{"d_expert": 64, "moe_layers": [0, 1, 2, 3, 4, 5, 6, 7, 8, 9, 10, 11], "norm": "layernorm", "parallel_block": true, "weight_decay": 0.44}
Below are experts of layer 6 (counted from 0) of a mixture-of-experts language model. Rows are named router (the router's row for the expert), up (a neuron's input weights, with its number) and show model dimensions 128-255. Each number is 128 + 24 x the weight over its row's rms, rounded and kept within 0 to 255.
After each expert's rows: a language model's description of what the expert responds to. This comes from a sample of Wikipedia text that the model never trained on.

# expert 37
router [109 141 152 147 140 100 100 127 125 164 169 112 163 113 125 154 133 118 141  66 100 152 134 109 111 165 174 137 115 164 146 122 134 166 135 178 144 136 124 187 154 145 150 140 105 129 187 165 131 141 145  93 164 135 143 118  61 131 134 122 141 150  68 136 110 156 130 140 107 102 150 137 143 109 145 122 130 103 107 139  79 152 115 138 126 119 136 133  95 109 115 117 113 139 143 143 127 145 142 143 148 125 141 123 101 120 158 130 106 159 148 112 139 121 114 120  68 137 177 120  90 151 148 109 117 108 142 134]
up0 [155 117 150 124 161 107  95 136 124 157 145 122 150 109 123 166 198 138 148 121 111 131 102 126 106 114 121  98 106 163  60 126 140 139 119 100  58 122 123  93 125 136  97  92  86 125 130 114 143 157 145 100 120 118 107 106 125 155 116 105 100 133  84 120 122 147 151  78  97 139 103  80 172 117 131 120 166 122 125 121 133 131 132 176 136 115 117 134 112 104 165 109 136 145 134 145  94 134  88 111 148 121 147 106 104  45 108 119  96 104 127 142 150 103  94  99 113 137 122 134 117 178 118 128 154 124 100 106]
up1 [155 177 119 133  99 119 105 118  99 131 142 122 154 100 123 125 127 122 143  93 118 136 148 130 104 118 134 132 126 134  86 166 151 148 113 129 155 127 141 123 137 149 123 156 119  93 165 178 143 123 161 101 139  72 165 150 123 112 128 110 105 128 101 119 144 134 182 126 132 129 140 153 156 112 115 168 133 106 131 148 134 150 120 134 141 130 141 140 124 112 150 115 149 103  89 143 147 146 129 132 160 120 127 111 114  73 121 110 124 140  90 127 141 111 126 143 107 130 130 128 128 127 157 125 155 116 156 130]
What it handles: Verb suffixes and clause-linking words in narrative or reported speech, such as saying, sees, advised, that the, because, about.

# expert 60
router [109 133 113 158 122 165 133 125 168 144 140  91 132 128 126 163 124  84 134 107 144  96 138 103  86 126 175 142 179 169 147 127  75 121 102 139 152 135 132 143 167 140 161 136 131 149 104 134 159 171 135 106  83 160 155 172  91 126 117 155 101 129 120 116 124 101  95 130 116 102 116 149 146 112 152 128 166 128 117 128 136 147 128 101 146 151 126 139 123 181 153 138 136 145  95 110 149  89  94 118 140 117 160 113 109 140 158  85 106 118 153  67 126 154 125 124 126 126 133  90 103 137 119 118 123 100 126 147]
up0 [114 118  95 137 124 111 109 138 134 113 133 105 142 165 130 170 157 146 146 159  97 158 105 108 102 105 161 117 147 171  90 151 146  89 150 120 121  99 104 129 118 140  54  95 110 113 137 137 141 165 136  89 137 126 134 116  76 173 135  87 104 120 123 156 105 114 107  75 114 154  94 102 172 112 122 153 161 123 145 111 155 152 137 173 145 123 130 109 124 133 148 145 151 134 106 118  63 124 101 133 153 104 162 121 109  95 113 109  82  85  97 133 111  89 113 149 133 191  96  82 112 141 112 136 136 125  83  87]
up1 [161 151 133 117  86 137 147 156 131 169  94 100 126 127 176  82 129 105 125  65 149 104 117 137  94 167 105 143 115 140 102 159  83 113 122 115 145 117 120 117 143 150 148 161 102 145 114 130 135 115  87  90  99 124 115 155 107  86 148 131 149 139 150 137 159 118 143 133 136 105 134 153 145  84 151 127 130  95 119 119 105 109 128 187 136  94 150 108 150 100 157 134 131 102  90 115 127 115 143 145 142 101 142 123 108 100 156 100 113 106 129 126 159 140 138 120 135 120 147 114 123 124 130 118 145 112 145 162]
What it handles: Verb suffixes like -ed, -ated, -ing and following prepositions, plus direction words north, south, near, e.g. leased, relocated to.

# expert 57
router [ 95 101 133 115 105 131 118 139 145 144 164 124 139  94  94  94  99  98 123  83 100 122  88  86 102 137 146 155 159 109 130  97 128 126 125 166 126 154 126 119 120  90 161 127 153 168 160 140 195 142 126 103 152 105 138 141 132  85 100 161 137 133 121 112  91 147 143 136 103 129 105 137 155 113 140 120 132  66 129 100 152 138 135 127 112 106 140 130 136 125 153 141 140  90 139 118 131  88  79 133 154 126 120 139 137 148 115 141 173  97 161 113  92 134 136 128  93  83 116 132 151 103 160 126 141 104 137  77]
up0 [131 140 147 127 166 116 133 125 140 155 138 126 130 134 118 126 155 138  97 108  92 113 115  91  86 132 126 116 142 129  66 139 158 100 128 111 111 134 102 121 106 121  95 109 118  80 162 148 158 147 132  72 122 116 107 110 117 119 130 120 112 116 110 107 130  99 140  68 117 108 127 113 173  90 146 161 176  93 133 121  88 136 134 172  92 148 126 118 135  99 167 123 105 143 134 119  76 147  91  90 117 116 144 112 110 128  96 107  82  87  98 136  96 148 135 116 121  98  88 140 144 129 140 122 168 122 103 111]
up1 [145 137 117 127 132 125 135 140 129 193 123 120 119 113 162 115  93 102 142  83 141 109 164 162 135 131 106 108 104 138  95 151 105 109 129 102 155 111 116  97 132 156 123 158 132 134 162 142 159 146 123 159 119 108 138 141 155 102 145 148 131 126 100 108 162 124 147 145 125 100 141 128 101 106 136 135 162 111 110 130 100 158 135 119  90 105 171 138 134 103 144 137 142 131  89  92  94 125 120 130 158 147 160  90 108  99 146 101 138  86 121 158 182 137 167 138 142 117 129  97 130 112 159 163 167 141 174 129]
What it handles: Digits completing years after 1 or 2, such as 2018, 1960s, 1500s, in history sections, elections and citations.

# expert 0
router [151 175 129 158 139 128 153 106 155 136 123 120 169 101 116 118 122 142 141  99 130 141 109  96 128 147 138 113 172 133 180 117 132 127 156 154 120  85 105 142 127 131 167 122 106 134 139 136 179 137 139  85 130 129 103 128 136 111 109 155 118 154  99 112 130 175 143 126 108 157 146 142 148 114 167 103 102 140  94 129 161 163 159 123 100 107 123  82 135 151 166 101 137 120 113 108 130 133 129 111 130 139 135 122 127 164 121 106 150 117 137 116 110 140 155 138 106  92 149 118 140 101 104 142 159 150 154 108]
up0 [120 164 115 135 145 149 125 108 138 159 128 129 138 132 130 128 170 132 168 114  71 114 106 121 115 129 139 115 138 147 102 119 127 106 129  94 109 109 122 112 124  99  66 112 135 109 145 143 122 109 144  80  95 107 140 106 100 123 122 108 113 110  86 119 108 113  85  63 132 128 135 136 184 112 141 139 162 124 136 141 124 150 132 159 106 141 129 139 123  97 110 104 120 134 123 148 107 135 120 111 143 143 163 138  94 162  94 109 104  88 141 114 140  99  92 118 153 159  80 102 134 181 105 125 156 139  87  94]
up1 [155 139 143 115 141 140 164 138 123 181 104 122 145  79 157 107 112 125 122 104 119 130 122 130 124 156 121 131 123 179 108 148 119  88  94 158 127  91 161 127 125 160 129 166  77 173 161 152  91 164 141 107 116 108 126 167 151 111  92 121 146 121 116 122 156 101 152 153 110 125 139 134 121 102 127 139 113 112 137  98  84 155 117 138 127 105 138 124 170 119 169 124 138 121 121  96 118 136 136 111 143 105 163  80  86  45 144 110 130 128 140 135 133 112 109 158 134 119 156 128 125  97 129 136 156 149 183 123]
What it handles: Early word pieces right after an opening quote, capital or bracket, such as w in "Twenty", Swiss, Graf in Grafenau.

# expert 50
router [ 84 172 124 180 115 102 106  88  91 126 149  88 147 136  94 133 155  99 124 128 155 160 108  66 120 128 166 141 153 154 168  88 141 115  90 171 130 113 136 165 181 171 140 121 126 147 127 122 137 150 149 137  94 136 148 123 120 146 108 117  94 114 105 113 152 107 114 110 128 116 117 136  99 101 110 104 128 103 104 121 108 114 142 146 138 167 140 127 113 173 136 154 169 104 104 140 145 101  91 133 151 129 180 117 131 116 166 101 146 153 120  80 110 143 110 100 113  83 118 161 126 111 106 106 123  78 144 132]
up0 [177 121 148 144 152 129 130 137  96 151 125 125 149 148 109 129 160  99 105 130  70 145  98 117 109 173 141  98 127 130 118 131 145 104 147  77 110 104 101 149 103 104 105  73 118 136 119 112 125 154 111  75 154 150 113 131 115 142 115  55 117 113  87 108 146 159 123  79 112 108 115  99 141 113 101 124 153 124 119 132 125 141 137 167  97 161 113 131  71 118 159 112  97 155 150 131  71 148  90 117 117 107 129  92 121 144 142 133  95 117 101 159 118 136 103 132 127 121 113 127 117 197 102 105 151 140  88  90]
up1 [139 173 147 128 143 147 110 121 126 175 106 111 132  68 124 138 129 147 134  72 137 106  91 151 140 143  84 162  87 109  51 128 124 130  98 164 139  99 150 139 158 156 134 158 138 107 130 117 120 158 116  81 100  96 152 160 129 124 100 104 169 153 142 141 159  94 141 136 111 118 186 131 165  91 114 133 136 110 121 131 113 125 154 152 110 132 152 142 155 117 144 109 127  97 126 124 104 142 137  93 138  96 143  93 112  49 140 117 126 118 134 133 155 138 151 153 127 114 155 150  95 154 177 105 160 153 140 156]
What it handles: Military, violence and disaster words with word endings, such as attack, kill, fire, forces, evacuated, tornadoes, convoys.

# expert 54
router [ 98 131 161 183 109 145 114 137 149  93 115 114 176 115 145 100 136 112 162  85 123 139 135 111 118 148 143 138 124 173 119 100  69 133 119 134 109 145 144 140  96 137 146 134 102 111 156 162 180 114  62 156 139 106 144 121 133  80 150 125 118 102 132 171 129 136 172 125 122 107 108 146 115 118 123 120 140  90 105  83 117 128  95 125 146 112 101 121 114  89 128 143 101 113 109 122 129 112 103 123 149 106 128 174 129 126 124 156 127 117 198 102 100 145  97  98 106 145 163 140 158 121 124 150 115 103 110  99]
up3 [118 106 128  84 133 131 137 124 117 135  97 146 116 103 131 113 140 144 191  96 147 182 162 144  85  74 108 154 161 114 140 130  83 148 138 157 116 155 122 101  93 137  97 131 153 104 169 142 148 135  89 126 110 125 137 140 129 106 165 135 121 167 166 159 130 148 111 118 130 133 109 130 123 127 139 121  80 107 127 120 141 129 140 148 148 132 165 130  95 145 147 118  98  83 141  91 128 151 130 183 110 121 122 156  84 153  94 116 110 152 102 121 108 154 112  96 138 126 135 140 128 122 116 122 152 130 108 114]
up4 [133 143 142 105 117 148 195 121  81 136 134 120 126  85 137 116  84 100  76 118  95 134  93 130 155 103 139 153 122 133 112 133 144 124  88 128 126 131 153 144 130 110 112 103 131 144 152 139  62 137 104 130 174 129 104  60  82  78 128 144 127 128 105 109 169 127 171 163 135 114 130  95 135 142 116 118 116  97 113 128 104 162 139 131 162 124  98 113 117 108 101 103 117 118 153 118 157 140 140 151 120 112 105 120 151 130 107 139 119 124 129 142 110 142 111 119 134 150 122 110 133 112  65 145 159 118 114 169]
What it handles: Connectors in designations, scores and chemical names: or, slashes, hyphens and dashes, e.g. "GPS IIRM-8 or", "5-1", "3-carbamoyl".

# expert 48
router [102 100 115 130 110 125 116  99 127 128 148 102 141 131 124 143 132 147 126  91 146 136  92 105  90 155 137 127 149 154 133  96 104 160  85 141 149 117 159 178 133 146 170  98 121 117 136 140 130 166 149 130 167 150 132 121 125 160 133 114 123 118  99 126 103  88 123 158 121 107 136 106 125 121 143  93 122 118 119 133 151 141 105 133 121  85 132 107 133 124 137 167 116 128 119 148 149  72 113 107 124 122 120 127 139  99 165 116 157 125 191  83 115 127  99 118 109 150 138 127 128  77 115 100 138 123 160 113]
up0 [115 140 114 140 117 137 120 148 124 136 114 113 143 151 129 143 165 134 129  81  67 142 116 121 123 146 129 128 148 157  98 128 140 103 110 109 115 118 104 119 116 123  51  90 147 153 157 169 115 137 126  77 124 116 117 115  91 152 148 119 141 139  97 149 124 111 119  60 119 107 104 125 175 113 142 174 179 109 112 114 130 134 105 158 125 144 153 130 102 107 141 119 115 103 107 120 100 118  80 115 151 126 161 137  88 105 126  90 104 120 161 141 116 123  77 125 145 145 106 103 122 183 115 153 129 135 131 105]
up1 [130 166 112 125 140 138 140 121  96 173  92 101 125 129 153 105 102  91 123 103 145 131 137 157 140 162 109 159 110 169  88 130 121 122 110 105 139  95 145 100 139 158 105 141 112 144 159 150 121 167 131 120  84 114 126 145 120 107 165 143 135 145 127 101 169 100 142 123 125 109 149 144 123  67 122 112 107 101 137 135 113 124 148 131 137 114 127 164 131 128 102 136 141 129  83 131 126 125 109 139 175 122 128 112 107  89 146 118 127 117 120 137 161 106 100 137 121 121 139  84 144 107 153 156 141 103 167 133]
What it handles: Final words of names like County, River, Street, Airport, coordinate suffixes °W and °E, and closing word pieces like -ado, -ism.

# expert 44
router [121 138  57 166  94 124 117 151 138 127 146 105 152 115 151 155 133 118 150 130 148 154 104 125 147 146 158 132 154 198 173 125 102 160 129 113 146  79 150 131 123 149 159 124  93 126 124 141 155 153  82 158 112 171 125 131 124 160 138 116 152  96 109 142 138 140 103 154  75 132 117 124 147 113 102 145 134 118  98 130 133 113 132 143 108  96 122  80 137 180 119 159 125 140 123 114 118 137 143 120 157 135 140 145 131 133 106 106 152 123 146 104  95 104 113 143 143 133 147 112  93 100 115 117 110 108 111  97]
up0 [146 157 116 150 149 142 142 109 112 155 128 132 168 104 111 132 138 123 144 128 102 147  70  85  92 173 141 127 158 172  94 121 165 127 145 106  93 128 150 121  81 157 109  82  97  95 135 142 133 170 119  98 145 127 108 130  91 148 121 119 127 137 104 142 102 129 141  61 126 122 108 126 177 117 116 153 148 127 135 126 129 166 149 178 134 119 129 110 110 119 168 108 120 165 126 124 110 162 100  80 150 148 142  92  87 118  93 114  91  86  91 118  93 110 111 153 163 145 104 119 127 143 135 118 149 157  97 117]
up1 [156 154 116 112 120  93 144 112 160 178 109 107 131 116 137 101 136 124 143  97 151 137 101 154 127 150 134 131 126 159 112 172 113 147 128 128 142 104 156 134 158 127  97 138 106 124 132 190 133 121  99 120 117 100 170 125 121  93 132 133 123 178 102 108 126 105 153 136 111 112 136 111 112 124 120 139 120 107 132 133 136 134 157 149  92 115 158 128 143 127 146 165 147  84 126 105 144 128 121 117 132 117 126  84  98 112 138  85 156 109 117 136 154 128 126 130 164 137 127 107 156 145 126 133 155 121 162 148]
What it handles: Units and spec nouns in technical descriptions of ships, aircraft, buildings and sport stats, such as mm, km, ft, single-bay, rear.

# expert 43
router [133 140 119 146 163 106 140 107 111 100 176 102 147 124 125  85 124  88 142 104 137 124 122 170  98 111 170 118 158 128 135  92  95 119  72 146 139 144 117 209 132 108 135 155  90 191 151 150 168 155 127 117 132 163 150 116  98 111 109 128  91 149 132 108  76 144 120 144 132 145 116 183 113 123 114 109 125 110 134 148 126 138 158 123 147 131 158 141 133  87 117 122 109 144 124 124 151 127 107 151 134 128 146 152 114 104 121 147 121 111 143  93 144 134 141  72 114 129 142  84 104 119 127 128 112 118 151 146]
up0 [120  98 135 158 135 154 117 128 132 137 108 151 159 132 117 128 159 101 123 146 119 125 116 120 123 144 168 135 132 158  85 125 125 113 150  96 104 134 111 109  86 137 109 114 116 113 141 138 141 132 131 103 101 135 145 127 101 113 137 105 122 145 124 141 117 111 150  86 124 133 127 114 169  95 126  81 174 114 132 100 153 147 124 116 115 120 139 138 117 110 144 100 141 145 133 121 122 144  74 123 138 101 189 101  96 165 118 118  97 101 108 144 131 132 117 120  95 112  75 103 120 193 155 119 144 121 100 112]
up1 [147 179 123 117 128 124 136 126  95 158 121 132 137 107 132  85 103 106 124  69 120 124 114 143 152 126 121 114 120 113  68 152 126 142 112 116  86 100 118 146 153 172 120 121 148 148 143 159 137 140 107  95 121 123 145 141 137 108 139 149 122 128 110 105 174  91 129 140 140 112 142 118 119  95 112 145 130 116 154 160 120 153 142 167 126 124 151 134 128 105 113 133 138  96  98 117  96 105 106 127 148 109 139 117 105  87 135 120 116 101 121 138 165  94 148 125 128 115 145 111 131 136 138 133 159 125 154 158]
What it handles: Nouns and prepositional phrases following a determiner in descriptive prose, such as the winners, attack on the, the endangered, between the.

# expert 40
router [129 137 143 157 133 142 123 123 138 110 110  91 178 132 114  77 153 109 136 146 124 152 148  62  99 130 129 187 125 141 168 119 128 155 132 156 132 122 139 139 112 129 129 151 146 170 114 165 160 143 117 108 160 119  87 120 124 124 147 155 116 137 153 129 115 132 143 168 130  98 121 149 151 100  74 148 149 100  83 149 105 139 167 149 110 136 103 105 115 130 121 114 125  98 139 146 152  65  92 116 123 168 148  97 149 121 121 100 122  99 126 118  82 163  98 136  76  93 176 120 153 128 100 176 100  86 132 133]
up0 [121 114 152 133 163 139 132 144 112 118 133 109 161 150 121 140 162 124 113 140  73 154 127 120  70 109 137 120 134 153  84 118 162 117 145 140 128 126  96 109 105 148  56 102 149 127 172 162 137 158  96  94 174 144 117 103 126 141 142 103 109 121  91 157 109 159 133  77 142 108 120 110 144 111 113 154 158 119 118 115 121 130 141 144 140 176 134 169 106  93 159 151  85 120 153  96  85 121 105 120 142 132 159  86 136 131 101  76  96  93 111 142 111 105  93 127 135 119  99  94 120 180 102 126 153 103 100 109]
up1 [182 138 109 137 104 123 151 115 126 163 107 114 123 120 150 119 152 104 136 103 152 125 130 147 125 154 117 171 121 137 102 121  91 132 115 152 128 108 144 121 129 151 129 167 164 161 120 142 115 123 130 109 100 105 108 163 145 125 120 183 147 130 109 126 134 120 148 164 143 128 150 144 115 134 119 113 130 102 123 113  83 145 141 138  97 119 166 156 142  98 133 111 155 107 104 138 149 140 119 127 154 112 156 113  97  63 163 136 104 135 131 141 153 141  97 142 149 121 127 105 128 170 136 133 158 124 148 142]
What it handles: Short vowel-consonant pieces inside unusual proper nouns and learned words, such as Aut'onom'ism, N'ag'asaki, Pedag'og'y, Gran'th'am.

# expert 58
router [131 144 111 161 127 114 133 148 154 138 156 123 169  94 138 140  84  75 100 105 114 148 104 124 111 142 161 170 132 162 144 144  93 138  91 108 132  96 129 168 154 145 139 143 120 157 140 156 112 164 105 101 129 199 100 136 132 143 146 162 131 130 116 123 173 117 126 131 102 112 111 164 146  81 147 149 136 108  93 101 125 142 123 173 116 109 100 156 132 114 120 145 125 159 156 176 161 121 146 100 133 145 159 151 115 131 112 107 146 133 114 149 146 196  84  76 146 127 139  77 122 142 118 125 160  99 139 113]
up0 [116 125 130 128 132 150 161 136 122 119 115 128 139 134 126 126 114 116 136 130 124 101  72  86  69 150 163 129 147 149 104 163 160 110 126 105 111 104 127 120 140 167  95  72 111 102 113 170 133 123 120 116 116 112 118 116 101 150 138  75 118 135 106 143 140 112 119  48 123 133 111 139 170 123 124 144 152  96 142 111 106 132 151 144  84 137 118 122 111 128 155 119  98 151 112 122 119 151 116  89 126 125 137 119 112 114  99 111  70 129 131 130 108 122  98 127 159 147  73  69 137 173 111 145 151 158 126 111]
up1 [161 129 135 106 133 137 155 119 144 166 139 127 127 128 137 100  98 124 123  96 122 149 132 131 122 129 101 132 101 160  98 139 117 134 136 116 140  78 128 153 153 161 102 145 104 151 139 123 134 122 131 105  86 120 118 155 118 125 120 178 146 136 110  97 133  88 160 156 135  83 145 128 105  95 116 117  94  96 119 116  82 174 134 157 121 118 136 144 117 108 150 136 144 108  95 136 149 128 126 118 160 109 141  90  94 111 113 111 136 136 141 141 171 126 126 125 164 116 111  87 144 154 141 137 137 149 178 133]
What it handles: Modifiers and determiners inside running prose, such as more, its, very, other, extremely, never, plus decimal digits in vote tables.

# expert 46
router [ 78 120 125 137 112 118 119 119 144 120 140 128 156 123  95 137  99 144 120 134 111 109 173 108  93 120 165 114 149 158 143 105 114 125 122 140  89 149 120 111 123 160 145  99 120 140 175 169 169 145  82 130 148 114 156 128 131 117 100 156 139 104 124 147 160 117 159 137 125 123 108 100 130 143 103 118 104  77 126 127 147 141 150 155  91  86  85 128 122 115 156 169 183 121 109 143 110  84  99 114  97 151 133 173 138 107 118 145 140 129 187 122 110 122  88 121 129 105 126 116 124  99 148 150 134 114 126  99]
up0 [128 145 117 152 167 155 140 114 130 126 164 121 141 150 114 109 130 140 123 152 105 119 110 114  99 124 153 121 176 133 108 138 137  99 122 103 121 118 102  53 119 164  81  95 107 112 145 146 159 142 108 110 144 124 147 107 110 122 147 112 143 142 103 143 115 117 156  66 138 118 100 142 167  92 143 121 171 105 123 116 122 136 145 175 127 138 122 109 106 107 170 108 138 127 161 108  50 113  65  98 124 116 128 108  86 111 103 119  99  76 118 111 102 125 133 120 141 118 101 103 107 166 126 147 148 110  63 132]
up1 [110 155 145 113 130 125 142 122 121 142  98 118 127 121 159  98 105 123 123 100 126 112 128 223 151 132 116 116 107 115 114 123  98 140 123 106 125 127 132 122 129 158 109 123  99 136 192 156 144 175 101 133 107 110 110 169 133 104 122 155  98 134 116 129 184  96 163 146 123  93 156 146 140 108 127 143 137 129 146 122 121 150 139 157 125  69 145 164 140 121 147 134 137 127 107 105 141 133 105 132 176 140 123 116 109  88 144 121 126 110 118 153 138 128 134 162 117 144 169  94 142 123 139 154 158 126 172 134]
What it handles: Closing "==" or "===" of section headings, "°E" and "°W" in coordinates, and role nouns like politician, film, family after names.

# expert 25
router [143 170 124 153  92 101 125 115 156 121 138 112 142 115 124 110 138 119 122 109 153 135 108 144  90 204 118 142 141 142 168  82 107 142 115 159 154 110 129 111 134 159 118 169 127 133 102 197 147 122 125 122 109 193 119 112 105  82 104  83 106 114 115 143 148 154 116 166 114 121  73 152 133 123  81 153 141  96 130 104 102 165 134 165 147 146 152 140 124 114 141 160 141 152 155 125 116 121 125 127 100 142 171 153 143  68 125 118 144 148 151 119 116 122  92  87 121 107  98 129 123 148 109 155 140  85 147  96]
up0 [140 119 135 198 167 134 151  98  98 124 137 124 143 131 123 147 126 120 123 109 131 135  90 100  96 153 131 117 101 156  82 142 100 124 133 109  69 144 123 123 106 160  97 106 131 113 116 156 144 139 125 124 127 131 114 144  99 140 142 105 109  91  72 125 146 161 147  74 162 115 114 122 190  91 127 147 143  79 123 134 122 134 147 140 143 153 139 138 117 123 135 118 141 154 144  94  68 147  57 105 133 118 163  88 135 110  81  99  99 115 137 126  79 112 107 159 141 149 113 138 133 181 114 128 173 109 103 114]
up1 [163 141 117 141  91 127 140 136 132 174 127 114 150  97 183 106 130 107 158 102 163 108 124 116 130 145 105 150 125 140  71 136 102 129 121 138 151  85 118 125 163 137 146 155 142 130 137 146 147 164 111  67  96 117  93 177 116 122 129 132  77 152  95 118 165  85 159 154 116 135 142 161  89 106 129 121 165 151 146 125  84 152 116 156 126 122 166 153  97  99 140 155 123  99 101 153 141 119 123 134 159 139 182 108 118  91 148 105  91 146  98 135 175 128 106 151 145 135 161 128 132 132 136 110 127 115 149 152]
What it handles: Capital letters or first pieces beginning proper names after a country code or table bar, such as S in Susanne, Dal, José.

# expert 24
router [110  95 141 126 145 103 114 139 131 144 129 130 193 112  90  89  90 166 102 157 129 121 125 159 119 145 155 115  92 109  94 139 134 157 118 130  97 113 120 157 110 136 112 103 126 119 130 124 190 128  78 119 162 123 149 117 115 124 129 115 102 107  69 109 140 121 162 136 118 146 121 135 114 115 107 136 136 133 159 152 147 161 120 148 127 132 117  98 158  74 108 160 161 112 123 118  98 146 121 108 178 126 112 114 141 115 152  74 122 107 144 111 126 114  87 128 136 123 127 109 151  94 126 143 165 107 157 101]
up0 [119 105 124 168 137 124 126 117 112 111 142 128 143 146 139 143 159 119 174 140 104 137  96 139  87 140 172 102 145 170  70 130 153 125 148 108  93 114 156  90 107 132  88  76  82 123 132 137 141 197 141 110 135 107 105 125 110 149 109 110 129 128  81 105 109 129 134  64 141 129 110 122 171 109 155 129 164 127 138 121  80 172 134 158 122 151 160 137  94 122 144 115 132 162 123 123  85 152  86  89 137 135 151 118  98 139 119  84  74 122 111 122  94 123  77 113 135 161 140 106 110 173 111 131 160 136  92 100]
up1 [132 148 164 121 136 120 133 147 141 196 130 102 163 103  98 111  87 117 102 101 105 138 124 167 131 151 125 147 104 108  81 164 137 135 136 131 110  97 151 101 133 158 117 138  98 109 116 151 177 116  88  92 110 123 157 146 136 129 127 151 129  97 104  96 178 126 154 144 146 164 161  99 103 129 149 107 159 109 131 132 135 160 121 160 126  77 156 143 166 120 153 165 164  88 115 144 117 120  79 111 177 102 142  80  93  95 151 102 138 126 125 116 114 120 103 114 154 123 134 104 156 113 127 139 170 117 145 105]
What it handles: Coordinating words joining the last item of a list, such as and, or, ", and", &, plus year-range dashes and coordinate separators.

# expert 11
router [139 172 130 132 139 125 147 105 128 128 131 130 138  88 119  98 126 100 124 105  96 155 120  97  78 162 127 149 128 149 114 112 100 155 107 159  95 146  88 130 103 110 129 112 100 107 102 127 160 142  84 117 145 150 133  48 105 109 142 157 117 142  84 122 112 112 137 112  97 154  97 132 128  81  98 112 164  99 139 135 157 156 142 131 116 148 132  96 160 116 113 152 129 107 171 148 119 127  89 147 114 164  93 152 120 116 116 123 136 102 143 120 107 155 108 143 134 114 133 139 149 105 154 139 172 143 101 124]
up0 [143 169 140 136 115 138 157 106 116 128 118 131 130 153 139 139 128 127 135 116  66 127  97 105 109 100 145 136 133 159  86 148 151 128 127 107  98 111 151 121  91 135  89  78 121 123 124 143 124 166  95  86 124 144  83 115 100  85 110  81 123 144  85 126 126 160 120  79 130 117 143 129 193  90 120 140 189 116 142  97 137 119 130 154 101 155 124 172 121 121 119  80 129 175  80 146 115 170 115 136 104 168 149  89 109 152 122  98 101  93  92 115 146  98 106 134 134 151 104 124 108 172 118 124 125 143 121 157]
up1 [173 138 134 116 139 130 170 150 154 170 115 115 152 131 147  75  78 101 126  85 108 135 142 158 153 153  96 151 101 113 103 140 137 102 163 133 119 114 125  97 125 171 117 109 109 140 122 109 193  90 118 127  96 134  99 135 138 114 133 134 145 111  82 112 150 124 139 162 110 135 134 101 109  79 132 116 159 111 132 125 165 179 134 160 106  82 150 144 144 115 141 116 127  99 104 154 126 142 122 122 161  92 128 118 108 130 161 142 164 120 113 132 130 125 132 137 143 125 154 143 142 136 139 162 133 119 179 136]
What it handles: Sentence-ending periods, commas and conjunctions joining clauses or list items in running prose, e.g. ", and", " or", ", which", ", but".

# expert 16
router [124 133 148 177  97  93 119 105 153 113 134 147 137 148 128 107 115 144 121 100 110 144 129 101  81 166 143 123 123 136 181 131 103 134 131 162 102 138 107 106 102 139 157 127 129 118 110 128 201 106 115  91 149 109 101 126 123 127  93 133 136 137  88 143 100 132 133 140  91 140 120 138 126 124 134  91 110 118  99  88 147 144 181 156  74 118 146 117 142 155 140 127 133 152 115 126 111 149 126 140 118 164 107 120 153 158 127 107 149 101 139  72  74 124 150 112 105 115 134  93 133  95 122 132 160 134 124  82]
up0 [130 140 132 149 145 126 104 106 113 168 134 145 150 119 130 104 141 119 110 106 112 130  77 139 108 162 130 128 157 140  98 127 141 112 110 108 106 120 109 117 142 153  67 109 125  93 121 211 130 121 137  90 109 141 100 110 117 139 129 109 112  89 117 155 134 115 136  69 110 140  97 135 180  96 149 150 193 112 123 121  79 154 148 170 109 157 164 128  78 147 135 139 127 137 138 114  61 156  94  93 128 132 156 106 107 136 100 117 101  89  88 114  77 146  98  86 130 126  60 114 117 185 118 120 185 123 104 106]
up1 [124 115 148 146 138  96 111  90 150 154  90 123 130  98 143 112 103 119 150 119 126 145 146 140 122 113  97 125 106 132  90 143 113 147 108 145 111  94 155 124 122 159 178 120 114 148 160 141 115 137 132  93 122 133 120 212 136 116 138 132 105 149 111 132 149 112 171 166  90  97 136 144 100 100 114 147 138 123 148 104  97 150 131 177  76  98 137 152 151 126 106 147 117 125 103 155 142 115 117 111 140 133 150  94 118  86 166 119 121 132 121 131 158  94 153 128 117 121 137 117 130 105 110 143 165 109 163 111]
What it handles: Wikitext heading markers and quotation marks, such as "===", "==", a closing "===" before a break, and an opening quote before a song title.

# expert 56
router [103  85 116 135 125  83  91 106 140 156 103 122 179  97 105 120 140 149 109 125 108 162 138 156 125 125 124  97  90 154 121 108 116 141 116 151 131 119 120 136 165 158 138 100 141 105 144 143 120 133 140 133 153 114 103 130 112 138 133 103 132 144 152 184 155 107 167 126  88 120 153 157 133 127 153  91 147  94 149 144 103 125 105 115 133  77  75 116 122 102 144 166 111 107 121 119 132 136 111 112 135  94 135 131 153  91  97  64 145 129 150  92  95 154  87 115 129 149 131 114 142  91 126 108 169 105 146  45]
up0 [144 122  98 130 145 126 113 112 109 105 138 151 125 100 125 109 153 118  92 111  81 100 120 112 121 138 124 116 154 153  99 137 159 100 155 128  94 127 128  85 143 103  88 104 122 116 121 155 111 146 125 101 144 108 108  90 127 135 156  98 138 123 110 132 139 122 145  82 155 153 144 110 188  84 116 102 173 105 135 156 121 123 125 144 160 124 117  97 131  97 159 103 104 144 160 122  52 147  79 101 134 109 143 122 127 122  88 114 101 117 124 143  75 138  71 123 121 151  94 118 135 135 109 150 158 160  81 101]
up1 [133 158 129 156 123 140 141 125 127 157 115  95 115  97 151 104 102 110 141  95 110 115 121 137 137 117 140 124 107 151 115 150 121 136 119 139  98 105 131 115 153 174 157 105 112 117 124 147 138 162 113 113 119 102  77 138 106  93 135 111 138 143 101 112 161 120 156 136 108 100 137 168 141 119 170 123 143 110 156 143 125 171 116 160 123 112 134 143 184 126 133 149 124 151  65 120 109 153  67 159 144 147 174 103 132  71 143  98  96 117  93 129 158  88 177 109 142 174 113 111 106 132 138 160 154 122 165  88]
What it handles: Brackets, pipes and slashes after person names in sports draws and tables, such as "(second round)", "(EGY)", "/", "| ".